From a checkpoint of a small mixture-of-experts model trained on Wikipedia: a softmax router.
Below are experts of layer 2 (counted from 0) of a mixture-of-experts language model. Rows are named router (the router's row for the expert), down (a neuron's output weights, with its number) and show model dimensions 256-319. Each number is 200 + 20 x the weight over its row's rms, rounded and kept within 0 to 999.
After each expert's rows: a language model's description of what the expert responds to. This comes from a sample of Wikipedia text that the model never trained on.

# expert 4
router,248,200,222,190,196,193,218,187,176,207,228,218,196,222,193,226,183,185,179,201,220,144,232,204,185,191,237,210,175,205,206,225,217,207,216,171,198,213,229,168,201,184,198,191,221,161,199,202,194,204,176,218,193,225,208,208,227,189,223,248,221,194,224,189
down0,222,199,189,193,182,216,191,177,225,177,198,188,226,202,191,176,214,201,183,246,200,218,220,200,248,213,213,213,247,181,178,194,163,157,213,186,202,192,197,213,215,203,190,193,185,224,200,225,186,193,184,208,200,202,187,181,216,226,210,215,226,195,212,203
down1,188,208,216,213,206,180,173,188,183,185,196,194,223,208,180,199,181,216,185,227,191,167,197,195,202,212,231,187,212,207,239,207,236,190,211,179,144,218,197,203,181,189,184,240,197,214,204,206,216,162,181,205,220,195,209,207,197,183,201,214,200,226,228,181
down2,199,173,190,228,208,210,172,231,213,185,215,221,206,207,226,187,197,200,244,214,241,217,174,191,168,195,215,177,207,183,191,200,193,211,217,233,183,229,229,193,171,173,178,207,221,187,181,185,168,173,210,198,201,209,211,222,192,239,168,215,227,190,195,202
It responds to: Road route numbers. Space or number after road designators like Highway, SR, Route, with numbers, separators and list dates in tables and lists.

# expert 11
router,213,218,210,207,185,128,200,201,215,218,221,207,215,234,185,220,171,205,185,219,207,181,207,216,183,181,222,180,175,196,223,220,219,172,207,177,167,230,196,199,200,192,209,187,225,195,187,216,206,235,182,210,178,216,195,176,194,176,221,216,239,187,201,209
down0,219,246,188,200,173,206,218,227,197,122,216,221,211,223,212,209,217,165,226,184,214,190,191,215,214,222,211,223,205,213,211,188,223,191,203,203,206,223,220,189,229,181,228,208,184,224,232,197,208,196,217,194,192,188,188,222,226,213,201,204,198,206,198,199
down1,202,186,198,202,207,245,224,188,178,213,194,194,203,197,192,198,177,216,191,170,210,188,213,226,198,177,162,196,220,225,170,193,235,214,221,183,219,235,196,155,197,230,223,209,177,203,200,172,176,192,187,209,198,188,201,208,188,210,235,198,210,240,202,199
down2,193,228,221,186,212,201,186,192,223,205,174,224,225,242,201,233,183,207,226,194,192,198,207,205,194,198,201,212,236,205,207,196,199,203,209,170,210,219,214,195,232,202,207,199,178,221,200,184,205,234,207,189,210,216,187,222,211,194,207,231,213,166,176,172
It responds to: Institutional office nouns. Nouns for institutions and offices after the, a or a name, such as State Senator, University, House, Vicar General, Successor.

# expert 38
router,254,197,220,183,204,188,206,188,178,217,229,220,211,219,189,226,196,186,191,202,225,147,239,213,182,192,239,196,182,204,216,214,223,210,225,174,186,203,225,173,206,189,194,206,213,163,195,203,189,198,182,211,184,228,220,206,222,191,211,235,229,207,211,193
down0,246,216,171,191,162,188,206,197,200,179,180,182,196,194,214,221,184,202,195,199,240,254,214,208,184,214,183,213,170,180,183,202,214,181,232,204,171,177,166,229,196,228,191,178,201,225,174,197,185,174,223,222,210,212,182,190,226,182,209,163,190,198,208,193
down1,193,239,192,190,194,216,188,205,190,223,199,153,170,219,212,226,185,203,162,197,180,182,198,176,168,205,210,197,211,220,197,202,218,247,225,204,176,212,159,216,178,203,202,183,199,188,201,209,223,232,206,219,230,181,208,168,202,178,217,245,234,223,202,208
down2,194,188,175,188,220,179,199,205,222,186,214,180,174,187,212,191,172,202,185,229,229,163,229,230,225,192,233,199,174,204,222,198,224,209,186,154,198,223,188,207,188,203,204,197,225,233,187,209,187,158,206,171,191,207,213,182,203,224,219,227,216,200,181,211
It responds to: Table cells and names. Spaces, pipes and numbers in sports and election tables, East Asian surnames like Kim, Han, Yang, and the verbs was, is, became.

# expert 35
router,253,203,218,184,205,190,202,189,177,210,229,221,209,216,184,233,199,184,186,201,222,153,237,211,186,188,241,200,184,200,212,221,217,205,222,176,194,208,227,166,206,183,194,199,218,165,201,204,192,202,178,214,182,226,218,208,225,191,213,232,230,202,208,194
down0,217,200,223,164,166,195,197,217,234,192,180,232,182,179,211,202,198,189,221,190,190,221,212,220,228,220,183,199,211,217,192,177,198,167,189,185,159,235,196,222,209,199,180,197,197,189,185,197,163,237,221,187,179,213,190,216,211,239,195,161,205,230,173,202
down1,160,190,169,172,220,207,192,179,199,164,223,240,196,227,208,193,236,242,226,214,223,203,192,216,183,217,231,198,222,212,228,200,222,205,218,173,202,159,216,169,217,179,196,226,208,209,206,207,209,224,250,192,171,184,192,189,209,237,215,205,207,196,211,214
down2,226,196,201,204,214,201,189,186,172,199,197,187,181,197,246,202,200,222,178,188,207,209,162,219,195,167,200,172,180,240,208,205,204,201,249,199,202,196,209,208,185,210,189,200,235,254,191,201,203,182,207,196,232,182,231,194,191,173,193,160,208,181,196,214
It responds to: Table cell separators. Pipe separators between cells in sports, awards and results tables, also semicolons, digits closing year ranges, and pierced in descriptions.

# expert 2
router,237,218,209,193,188,181,227,195,177,207,236,239,191,205,216,196,192,214,192,204,200,156,230,201,201,196,226,212,177,186,223,212,219,190,203,171,195,187,219,201,181,191,169,180,233,191,228,207,184,211,204,228,172,236,206,220,185,195,183,208,215,210,191,202
down0,197,213,200,231,204,186,224,223,207,207,231,207,201,206,200,180,217,216,151,194,198,188,208,204,221,221,209,206,221,195,154,193,195,220,136,189,204,186,208,207,196,197,215,182,171,159,178,204,172,181,183,172,163,195,188,205,174,188,234,230,203,218,207,204
down1,170,215,214,213,212,185,171,201,210,214,208,198,193,173,204,252,221,178,205,212,190,151,215,236,208,202,198,185,201,212,193,165,209,187,192,207,211,201,179,176,152,192,210,161,174,198,201,192,211,162,186,198,182,185,199,188,179,176,236,198,199,174,216,205
down2,198,213,201,203,190,217,204,209,193,228,196,237,190,199,234,180,225,207,211,172,230,242,205,191,216,210,162,225,166,197,206,187,205,202,200,203,242,191,172,227,219,197,183,218,176,192,185,204,204,208,193,171,181,224,207,221,188,208,181,225,203,245,196,191
It responds to: Prepositions after verbs. Prepositions and the infinitive to after verbs or adjectives, such as failed to, due to, taking into account, with, for, after.

# expert 10
router,197,223,229,223,178,116,235,158,201,220,211,239,212,234,180,230,167,217,195,173,211,191,188,195,167,207,206,212,201,189,203,218,220,192,200,192,200,208,210,203,174,154,197,170,220,216,187,237,204,205,172,205,156,215,190,197,221,220,194,210,225,211,172,211
down0,206,170,190,192,172,195,209,273,189,178,228,217,193,179,222,205,196,219,224,202,191,201,203,204,224,199,174,215,196,172,207,220,174,220,156,199,198,182,210,203,214,200,179,235,191,215,188,192,176,189,222,201,209,211,192,224,175,191,222,173,202,184,240,187
down1,216,180,182,200,206,209,180,219,214,187,203,213,227,211,192,163,192,182,173,152,181,218,207,219,236,193,200,222,203,173,176,237,229,220,179,203,209,195,153,229,211,211,213,239,222,214,198,207,197,231,188,174,161,182,188,226,180,193,182,172,212,203,178,199
down2,212,232,237,209,187,210,219,173,195,204,227,199,221,213,175,206,174,199,212,212,228,200,231,227,219,199,190,186,177,230,217,195,194,206,213,164,226,207,252,206,195,162,165,182,194,197,244,177,181,181,194,191,196,225,235,181,184,188,182,194,217,192,213,149
It responds to: Mid-name word pieces. Short inner word pieces inside foreign or unusual personal and place names, such as Cr-or-epati, Cr-iv-oi, Meh-med, Z-én-ith.

# expert 23
router,256,196,221,185,211,190,207,188,173,217,230,221,215,221,183,227,195,191,185,199,220,147,230,210,182,192,246,197,182,202,215,216,221,209,222,174,184,209,225,177,206,185,195,195,214,163,200,202,195,202,178,217,187,227,219,211,219,194,207,234,233,207,206,194
down0,189,183,207,233,193,235,210,222,191,219,186,168,201,231,210,180,210,212,192,178,180,176,210,188,221,208,200,202,216,244,188,217,198,200,160,208,209,187,224,233,210,207,175,166,196,214,212,192,178,187,219,212,207,207,208,236,220,198,171,202,155,209,209,169
down1,220,211,178,216,248,218,195,199,200,182,242,215,221,186,224,182,232,222,229,227,221,180,207,151,207,192,227,224,233,199,177,229,191,207,234,180,198,187,175,222,187,200,170,186,207,230,211,206,204,187,167,173,206,208,246,243,193,215,174,191,203,180,167,168
down2,223,195,221,152,163,203,200,212,220,209,206,229,181,195,233,194,203,221,228,191,236,215,172,192,226,223,210,193,208,193,200,225,159,176,212,191,189,218,190,204,204,207,231,190,182,161,176,214,221,261,165,179,185,181,182,196,214,225,185,187,213,204,221,155
It responds to: Table and score spacing. Blank space tokens and pipes in tables, score lines and dates before a number, such as Rosenborg 2-1, February 12, 2023.

# expert 16
router,212,214,243,210,211,162,204,176,200,235,200,206,196,228,181,208,169,192,195,212,220,170,229,224,196,161,238,163,170,220,211,200,219,192,223,161,156,212,215,203,172,170,206,164,232,200,186,206,232,216,174,225,194,214,199,221,198,175,214,205,250,192,208,202
down0,184,196,211,182,205,191,209,199,192,164,201,217,207,192,202,209,188,151,204,210,209,197,182,198,213,238,209,210,183,171,199,223,164,190,215,214,203,223,214,173,203,237,203,203,199,220,244,194,208,190,235,197,196,203,181,187,210,239,211,158,258,208,198,228
down1,242,209,197,212,181,175,185,193,167,207,199,201,215,184,208,202,189,186,183,224,218,190,217,181,203,186,195,182,163,186,197,213,176,176,220,211,186,196,207,184,217,166,209,197,189,189,202,198,215,205,246,235,204,204,198,212,223,220,172,159,190,226,193,209
down2,224,182,214,196,218,186,184,190,199,175,229,218,191,218,241,207,187,208,191,201,214,196,218,237,190,193,188,190,226,183,224,190,250,202,203,210,211,214,186,217,209,210,181,150,177,218,173,187,222,204,202,216,228,185,208,206,219,230,192,198,199,176,211,217
It responds to: Event and activity nouns. Abstract nouns right after the, a or his in narrative prose, such as return, battle, work, service, fire, contract.

# expert 47
router,211,224,219,205,184,163,192,186,185,205,246,230,186,214,187,221,194,179,201,217,216,178,210,212,191,184,250,180,185,204,208,250,228,163,198,190,179,197,210,179,196,183,175,163,217,186,223,228,179,204,179,211,166,223,212,195,206,196,175,208,204,199,200,194
down0,209,217,187,172,176,189,189,227,195,178,196,204,218,186,182,221,209,209,220,242,182,227,202,186,205,202,166,184,232,218,223,201,198,200,142,238,202,193,200,234,197,187,184,185,174,177,177,204,184,211,192,178,216,194,213,204,213,194,223,211,202,201,220,230
down1,202,211,228,181,192,211,239,204,179,209,166,188,186,163,158,215,250,235,196,177,202,164,193,199,231,201,207,196,238,185,181,180,197,206,238,191,214,190,180,176,205,204,180,231,196,173,192,211,186,204,164,219,189,182,202,180,174,179,187,218,206,212,197,185
down2,228,197,186,173,186,188,188,195,211,209,212,192,172,205,213,204,206,205,226,221,178,195,214,248,191,209,195,183,193,176,203,198,222,218,235,211,227,181,187,197,173,206,197,202,194,182,230,216,231,252,227,217,208,199,177,193,160,215,175,207,244,238,196,245
It responds to: Determiners and possessives. Articles and possessive words before a noun, such as the, The, its, his, her, 's, often before first, own, same.

# expert 1
router,228,229,202,182,178,187,224,212,173,213,236,221,191,214,205,207,185,200,202,208,191,151,203,223,202,183,241,192,181,179,214,215,259,209,213,185,207,210,199,196,193,163,203,174,238,184,207,222,196,197,184,246,179,205,192,228,197,198,184,215,207,181,193,215
down0,206,183,209,199,206,182,180,186,147,212,207,172,145,194,237,237,218,234,178,202,190,185,176,227,198,173,196,242,182,172,188,209,191,225,195,188,229,228,188,198,207,167,217,202,208,218,177,196,184,231,247,232,201,219,222,218,177,196,188,197,212,179,184,215
down1,185,233,190,206,217,174,149,189,173,213,240,198,163,197,212,188,198,206,225,243,200,199,201,208,208,201,201,203,177,200,215,193,206,181,192,220,193,204,176,160,204,182,182,169,200,219,196,206,196,214,177,184,227,203,202,196,199,175,181,198,185,206,161,203
down2,191,158,202,204,154,174,239,187,202,230,172,194,225,186,180,204,191,184,200,160,231,193,228,205,221,180,210,180,212,184,202,207,195,188,196,168,205,202,216,169,206,219,207,198,192,171,202,224,206,196,192,224,200,216,180,175,220,217,174,179,192,198,177,206
It responds to: Directional prepositions. Prepositions of direction, source or purpose after verbs of motion or action, such as to, from, into, through, until.

# expert 6
router,225,221,229,192,158,161,194,188,166,222,212,210,221,213,193,212,184,192,210,180,237,174,231,184,167,190,226,202,169,178,240,251,202,178,200,189,193,235,193,190,181,185,211,189,226,202,201,227,183,204,189,214,177,231,208,201,217,204,186,220,223,214,192,196
down0,181,190,180,190,178,214,183,213,198,233,210,181,258,191,182,219,184,248,192,194,248,223,209,175,209,199,237,186,185,204,189,178,219,227,222,198,215,162,198,227,210,204,206,186,183,217,209,193,172,191,188,204,200,180,198,169,207,170,195,171,199,194,208,183
down1,230,176,225,170,187,201,186,185,218,234,199,215,172,172,198,197,185,178,205,208,201,215,183,215,175,189,209,176,202,187,225,199,194,229,229,170,217,204,189,199,177,215,198,184,203,241,198,191,220,200,217,195,163,189,195,176,199,207,196,215,249,161,190,207
down2,190,187,184,193,202,216,207,222,223,212,214,194,198,191,229,242,210,234,229,204,193,207,179,212,211,205,189,164,199,186,184,172,198,206,197,197,191,218,221,215,205,187,226,182,188,187,197,200,233,192,187,192,180,201,242,211,216,201,204,190,191,197,208,208
It responds to: Determiners after prepositions. Determiners and quantity or time adjectives after in, of, at, to, such as the, much, early, late, all, general.

# expert 9
router,259,199,223,182,210,183,207,193,181,216,229,214,210,219,186,232,190,184,187,201,225,144,235,209,181,196,240,200,183,205,213,214,217,205,223,172,187,209,223,173,205,186,195,200,214,160,199,202,193,198,176,216,193,227,222,212,218,189,212,234,225,203,213,194
down0,161,171,175,193,226,204,194,215,190,209,203,205,181,232,199,187,212,206,215,152,200,195,209,191,190,204,163,191,209,219,212,212,233,193,197,210,236,197,192,218,186,214,179,246,200,196,193,219,196,229,179,205,208,191,222,191,186,218,217,193,158,143,217,173
down1,209,202,201,202,182,233,166,220,205,218,212,200,198,190,203,179,201,195,181,181,222,199,165,202,202,197,204,197,216,181,210,192,191,221,217,195,192,198,199,171,216,204,263,188,189,167,231,213,198,198,207,224,220,188,224,223,198,212,223,229,187,204,208,200
down2,189,177,229,187,197,173,179,215,159,152,196,190,186,207,165,187,180,215,204,175,200,216,174,226,175,211,259,195,216,193,167,196,212,211,213,184,206,185,214,176,218,226,184,176,210,183,202,174,212,169,180,216,197,190,206,180,160,226,193,196,199,161,199,219
It responds to: Table numbers and spacing. Bare spaces, numerals and function words inside tables of election votes, goals and statistics, e.g. 1,397, 6.0%, ordinals.